config = dict(
    activation='swiglu',
    router_score='softmax',
    routed_scale=1.0,
    balance_bias=False,
    lr_router=0.0011,
    vocab_size=2048,
    norm_eps=1e-05,
    rope_base=10000.0,
    rope_fraction=1.0,
    attn_scale=0.125,
    lr_mult_o=0.715,
    seq_len=1024,
    doc_mask=True,
    train_tokens=339900000,
)
Below are experts of layer 11 (counted from 0) of a mixture-of-experts language model. Rows are named router (the router's row for the expert), gate (a neuron's input weights, with its number), up (a neuron's input weights, with its number) and show model dimensions 128-191. Each number is 128 + 24 x the weight over its row's rms, rounded and kept within 0 to 255.
Before each expert's rows: a language model's description of what the expert responds to; "comes after" lists some tokens at least twice as common just before its tokens as in all text. This comes from a sample of Wikipedia text that the model never trained on. Tokens count by the router's weight.

# expert 28
What it handles: Linking prepositions. Prepositions joining noun phrases, mostly of, in, at, from, between, as in Chamber of Deputies, Times of India, at Cincinnati.
comes after: "s", "ed", " one", "ation", "ing", " University"
router [113 123  91 170 131 133 103 136  99  76 132 126 119  79 146 184 119 104 142 168 137 144 164 111  91 127 134 174 136 116 176 134 106 166  73 126 133 121 141 141 107 123  90 138 140  93 154  96 171 145 153 132  97 138 114 127 126 116 158 150 121 133 118 139]
gate0 [120 118  95 193 108 126 146 155 124 107 147  88 134 102 128  79 156 132 147 126 134 118 111 112 130 161 126 173 118 140 142 111 129 134 104 142 119  99 103 136 144 133  99 132 138 129 153 141 135 181 140 123 122 144 121 147 132 132 115 121 110 176 117 112]
up0 [125 144 152 120 125 137 140 110 166 130 121 168 113 123 104  99 129  80  77 154 139 122 142 110  98 144 160 116 108 142 106 174 121 107 147 142 103 136 142  93 158 142 130 145  94 127 137 147  93 127 117 116 135 140  74 129 117 114  92 127 112 101  87 184]
gate1 [118 147 151 134 132 112 144 139 107 134 124 122 136 102 120 147 117 140 140  87 126 131 129 120 125 120 117  99 151 103 122  98 152 137 141 149 139 104 198 143 154 134 169 136 114  94 144  90 171 135 104 158 134 139 153 131  87 140 146 126 163 119 113 122]
up1 [108 139 139 120 135 114  99 133 109 100 123 131 115 120 142 135  93  99 107 139 131 108 105 194 143 130 126  94 104 110 125 129  91 116 148 112  86 108  74  89 150  88 111  98 141 152 131 131  94 146 119 143 119  94 119 119 206 157  90 137 157 126 124 116]
gate2 [153 152 149 144 132 176 182 108  98 108 123 140 133 131  96 156 159 130 133 112 163 124 128 111 123 115 150 130 127  91 127 126 155 190 121 109 135  97 133 104 109 121 170 128 108 160 165 159 110 147 169 144 139 142 102 105 135 107 161 161 116 169  96 130]
up2 [ 88 104 150  98 139 124 160 110 107 104  78 166 117  94 192 121 144 149 137 110 126 170 123 152 123 156 104 130 144 128 178 106 122  94 120 147 121 129 114 141 114  92 105 141  87  69 145 170 129 158 125 168 120 116 112 165 148 129 151 162 144 136 148  85]
gate3 [110 112  59 126 120 124 158 148 132  96 130 115 166 143 134 156 131 127  84 133 153 161 124 112 139 155 101 115 129 123 119  83 153 149 156  91  98  94 115  98 119 156  92 125 122 125 136  93 133 151  87 114 166 148 137 118 125 109 120 132 124 108 112 119]
up3 [132 103 148 126 139 133 128 136 124 114 120 126 105 135 132 126 120 135 124 140 110 179 124  85 109 119 106 123 105 109 124 149 150 125 114 134 145 121 161 144 127 139 121 154 147 154 108 122 169 180 149 140 156 107 116 156 168 113  70 130  86 141 126 156]
gate4 [107 121 142 129 149 116 198 137 105 104 114 104 114 110 126 129 124 122 102 136 160 150  96 105 142 146 100 131 118  90 133 127 144  93 115 123 128 131 126 129 106 116 100 157 136 148 103 103 115 113 144 181 149 159 186 183 121  70 101 110 162 120 140 125]
up4 [156 104 151 166 145 179 109 137  70 130 104 114 131 120  95 141 125 140 143 110 142 129 179 139 118 118 152 125 154 135 138 128 133 119 119 129 145 133 142 101 139 117  77 123 115 121 140 133 108 120 180 116 116 194 117 111 108 131 102 149 123 109  97 111]
gate5 [125 161 155 119 108 154 115 125 144 146 117 127 140  93 158 156 114 123 141 135 102 162 131 127 112 121 105 109 140 131 143 133 121 179  86 129 103 136  84 144 161 163 107 124 135 144 115 125 117 134 174 163 120 133 150 119  82 139 158 115 131 101 124 127]
up5 [139 151 183 124 103 107 133 144 120 128 122 128 137 134 131 162  99 118 137 165 145 113 125 123 110 151 139  95 120 218  98 140 129 113  73 117 165 110 114 115 141 205 173 113 159 109 158 103 101 137 128 110  90  96 103  88 105 127 118 138 121 150 118 144]
gate6 [ 98  74  94 160 137 122 188 110 114 112 144 143 121 123 140 114  88 108  77  73 154 154 110 128 158 183 117 101 135 136 142 101 169 125  99 128 155 161  94 197 102 126 151 111 188 152 163 126 112  99 138 130 111 130 135 135 120 150 136 132 130  93 162 159]
up6 [126 132 127 146 108 157 136 148 121 116 125 123 139 136 136 163 192 161 113 165 107 110 101  88  98 114 135 119 111 123 102 149 124 103  76 151 152 145 149  90 119 149 111 153 118 130 117 117 126 123 153 120 134 101 139 147  98 136 111 169 139 149 106 112]
gate7 [127 197 125 151 145 103 101 111 124 152 143  90 119 140 148 131 131 101  94 141 135 127 168 107 143 115 142 144 113 127 203 155 160 159 128 156 128 101 147 158 160 130 145 131 140 143 111 130 134 116 126  90  89 151 164 152 121 144  80 124  94 121 134  94]
up7 [111 127 148 105 123 142 146 101 100  95  96 134 108 139 166 150 112 125 152 129  90 104 115 122 108 135 184 157 178 116 142 112 144 143 159 145 139 156 105 125 147 142 133 113 146 169 116 105 153 178 117 117 132 178 124 121 134 150 114 172 173 115 128  93]
gate8 [114 158 111  93 101 162 146 123 121 123 148 127 138 115 129 147 117 123 151 157 147 115 146 157  95 130 140 103 107 159 115 138 142  88 117 123 122 118 137 128 130 160 130 168 125 117 135 146  78 126 137 163 109 124 101 110 127 110 132 138 107 120 125 134]
up8 [118 112 121 116 117 119  94 136 135 106 158 126 160 113  76 100 105 105 151 177  95 116 136  98 142 104 147 119 107 153 126 119 189 122 149 109 107  80 139 143 172 184 147 147 142 124 106 110 142 134 167 152 148 130 113 113 108 139 162 148 119 112  70 143]
gate9 [151 103 122 140 118 135 132 120 118 114 132 140 125 143 120  96 133 139 135  84 166 122 163 100 116 119 110 147 144  74 141 102 155 173 113 146 132 114 112 126 127  95  80 140 161 128  79 109 153 127 119 142 137 159 117 158 122 136 186 101 145 125 102 114]
up9 [129 135 111 141 178 142 151 129 121 127 111 131 135 132 117 155 133 106 117 146 138 131 132 122 117 135 150  86 157 194 124 111 125 147 123 130 105 132 123 123 128 133 118 177 107  55 135 119  65  99 132 135  83 122 129 132 113 156  97 141 123 135 184 150]
gate10 [122 163 121 111 102 133 112 140 111 118 110 104 150 119 162 134 115 108 117 159 154 143 157 161  90  88  76 153 121 139 139  92 112 120 142 136 142  80 160 126 126  94 129 141 135 124 129 173  97 175 118 145 111 160 161 109 112 146 151 147 112 121 156 134]
up10 [140 128 136 142 143  78 134 118 186 155 144  93  93 131 114 109 152 159 110 159 122 152  92 140 127 146  87 122 103 109 118 156 117 146 191 125 116  96 137 152 135 122 146 127 131 135 143 124 137  97 154 111 156 104 105 130 104 134  94  72  87 123 128  97]
gate11 [116 123 149 144 125 155 144 106 136 137  98 127 138 121 126 157 112 145 128  97 115 113 131 103  98 150  98 184 152 129 128 105  90 164 128 125 166 115 113 139 118 161 144 136 136 166 113 164 110 105 152 138 114 166 133 100 121 113 121 183 152 127 164 149]
up11 [ 89 148 121 113  99 155 197 118  86 112 142  66  97 154 139 165 100 131 120 126 123 151 115  93  83 120 123 129 134 130 139 160 128 155 130 146 107 136 116 166 125 137 126 113 121  89 168 166 115 141 158 158 134 132 150 175 132 129 138 145 143 108  81 112]
gate12 [150 122 137 157 147 128 166 137 111 130 150  80 150 144 119 117 151  98 119 136 117 162  91 107 120 135 136  84 108 171 115 104 142 141 117  91 150 103 149 124 141 106 152 180 129 173 153 136 110 101 120 117 116 123 120 125 128  92 130 154 124 117 129 124]
up12 [111 124  89 141 115 151 177  96 146  97  79 136 102 122 179 139 125 159 146 124 109 118 119 101  93 179 143 143 127 148 142 164  96 134 162  86 162 176 102 111 128 125 135 112  91 106 129 129 114 100 113 131 118 120 104 139  94 129 153 141 104 135 114 119]
gate13 [131  75 112 124  83 126  81 124 122 141 129 176 166 142 170  85 129 135 159 115 149  91 130 116 132 111 142 160 168 107  88 146 101 133 107 123 164 133 114 142 172  85 110 132 136 178 109 131 141 125 130 137 158 155 152 146 152 108 151 140 113 120 126 128]
up13 [112 133  89 167  98 124 121 138 137 107 113 146 104 146 137 117 117 140 141 135 130 127 157 122 119 114 112 158 152 123 142 112  84  99 108 132 137 122  95 146 150 119 100  99 138 126 122 140 140 140 173 120 135 141 167 148 152 114  92 123 169 105  99 154]
gate14 [134 100 108 185 150 130 118 102 103 167 121  93 148 111 117 164 111 127 114 128  96 138 130 126 146 137 113  68 126 141 151 108 123 118 105 117 119 111 150 205 155 141 124 149 127 155 132 118 121 140 145 140  76 133 113  54 116 129  99 136 150  83 126  76]
up14 [132 141 122  80 107 124 105 124 104 134 110 154 129 109 109 136 130 132  95 144 158 143 128 114  81 143 101 155 144 119 120 134 124 125 179 122 153 131 175 138 121  93 111 152 111 133 155 102 116 176  99 113 152 151 145 136 125 135 121 179 147 116 106 126]
gate15 [135 115  95 121 133 162 142  95 123 141 137 130 100 123 125 166 131 149 152 156 104 145  90 130 116 124 100 104  75 127 146 136 118 102 111 148 129  98 112 112 125 126 137 111  94 147 166 148 146 174 105 119 128  94 124 157 131 170 139 147 128 126 167 130]
up15 [148 117 128 132  85 105 151 181 162  70 113 153 131 155 111 142 122 108 118 115 141 101 103 125 105  87 124 113 140  94 152 122 128 136 124 130 148 118  93 113 102 167 125  98 138 122  95 127 101 129 110 108 133 131 100 160 141 121 124 155 112 128 143  66]
gate16 [110 142 136 175 109 152 118 151 110 148 130 152  83 131  91 163 108 113 108 155 173 136 100 106  99  86 119 175 135 140 112 124 173 165 143  71 164 128 129 167 141 134 113 157 144 151 123 136 118 134 136 131  68 103 133 110 179 134 124 107 109 162  86  95]
up16 [104 122 120 127 128 157 134 170 147 100 112  99 132 102 129 126 130 100 113 106  99 104 121 110 124  71 120 157  91 186 119 156 103 165 110 139 154 160 115  73 137  86 132 149 104 140 102 154 125 122 171 133  73 121  86 100 153 166 141 115 112 106 105 143]
gate17 [162 122 128 122 102 163 155 126  96 145 144 117 128 105 152 111 146  82 113 103  97 146 130 133 182 159 137  89 132  84 108 139 187 104 117 145 165 113 109 131 101  84 108  94 111 135 113  78 141 140 140 139 123 161 122 133 120 145 162 113 127 160  77 153]
up17 [ 88 142 129 134 101 120 104 140 100 102 106 134  81 142 120  81 136 175 180 143 120  80 147 113  97 134 143 107  90 148 105 121 119 131 120 120  89 134 117 117  96 161 154 143  71  90 120  74 121  99 105 109 106  97 118 162  93 118 114 128 130 109 122 148]
gate18 [136 114 116 122 110 154 138  81  90 125 120 120 128 108  96 155 142 101 114 142 137  79 146 100 101 153 138 146 130 123 167 183 154 105 104 100 142 169 131 157 182 147 113  98 126 125 137 103  92 136 144 125 106 143 174 113 142 115 115 144 117  85 108 116]
up18 [160 129  89 112 104  92 131 151  77 114 128  98 133 158 124 137 126 138 120 131 127  91 137 147 142 126  90 147 143 121  89 125 123  87 111 114 131 149 148 124 138 132 148  97 177 154  80 120 140 101 169 148 139 119 113 116 111 132 126 152 130 171  99 127]
gate19 [145 137 138 110 133 117 126 125 147 136 142 156  79 120  88 130 131 106 112 156 179  84 103 185 127 142 128 174 138 123  84 138 143 118 145 121 159  76 130 147 140 143 122 163 112 120 133 104 140 156 126 108 140 182  94 122  72  95 142 122 121 171 107  81]
up19 [153 155 136 122 160 115 119 119 166 112 140 120 148 144 113 171 141 134 145 136 127 136 157 150 176 110 113 107 168 110 129 138 133 107 100 129 159 123 155 107 143 127 156  96 148 176 194 146 158 118 112  92 149 140 112 150  98 143 129 117 140 156 139  82]
gate20 [133 134 103 118 115 135 116 136 124 141 173 130 136 131 116 114 168 106 127 151 107 162 135 110 145  92 121 122 161 130 165 117 118 144 156 145 112 121 100 129  97 130 121 148  86 138 123 159 153 170 101 108 148 140 118 113 121 154 134 155 164  87 136 142]
up20 [147 134 165 124 128 100  96 113 127 111 115 102  93 133 150 167 108 105 155 120 139 132 133 101 140 141 117  70  88 124 122 147 100 110 157 141 196  99 182 117 141 159 113 117 146  95 132 113  98 122 138 150  93 117 129  93 128 113  91 134 134 123 102 115]
gate21 [128 165  90 124 114 131  94 145 108 103 108 117 131 150 165 103 134 142 126 131  99 145 115 112 143 169 126 116 105 164 129  79 122 141 141 151 123  75 100 176 110 213 128  86  85 123 113 128 118 107 127 173 149 119 146 117 125 151 137 142 151  95 160 117]
up21 [158 135 133 114 152  93 130 107 107 103 129 137 169 152 165 115 107 138 134 130  98 113 180 150 114 143 131 149 156 137 124  89 104 154 106 157 123 127 157 113 128  89 137 131 177  90 155 149  99 141 120 134 120  65 132 111 158 109 138 129 183 106 163 132]
gate22 [144 124 118 134 115  85 135 170  85 146 151 132  95 119 153 121 142 133 129 103  83 130 141 139 122 143 188 116  96  51 135  98 188 146 136 141 123 130 117 112 104 138 138 125 102 116 149 143 117 171 130 144 104 138 149 131 147  99 174 151 115 105 149  96]
up22 [116 142 103  88 102 118 113 121 182 174 128 124 128  97 160 109 122 120 136 110 155  95 136 116 101 148 121 185 116 127 141 134 149  87 119 161 113 149 145 118 120 127  96  77 107 104 111 132 125 100  95 168 161 114 146 151 106 165  93 105  79  93 159 134]
gate23 [165 140 112  98 121 152 123 123 121 100 161 142 121 140 140 158 125 120 146 130 160 138 126 130 112 149 128 128 115 109 135 134  90 152 118 110 105 150 172 129 136 139 134  88 119 168 113 121 122 146 139 167 111 175 107 110 150 100 111 128 147 187 115 108]
up23 [114 137  94 107 104 134 163  75 114 105 147 137 143 145 179 140 135 108 160 134 113 163 167 121 124 129 140 119 155 155 121 120 121 147 164 117 122 120 115 102  87 130 162 141 122 111 130 137  74 120 129 125 128 115 102 118  86 152 130 131 131 149  99  96]
gate24 [106  99 126 149 132 151  90 119 124 127  94 160 130 140 122 169 171 112 156 125 177 148 140 102 126 148 111 131 123 141 138 104  94 136 161 123 147 130 137 146  97  69 126  87 121 147 113 150 150  96  99 130 116 120 133 182 102 173 125 128  78 139 118 127]
up24 [193 125 145 118 142 109 119 159 132 141 166 169  96 180  84 165 113 132 169 116 126 118 146 121 156 161  93 105 112 129 102 110  88 118 160 133 120 140 125 159 125 150 135 122 116 104 138 133 136  64 129 122 162 144 111 107 115  81 204 123 143 158 118 159]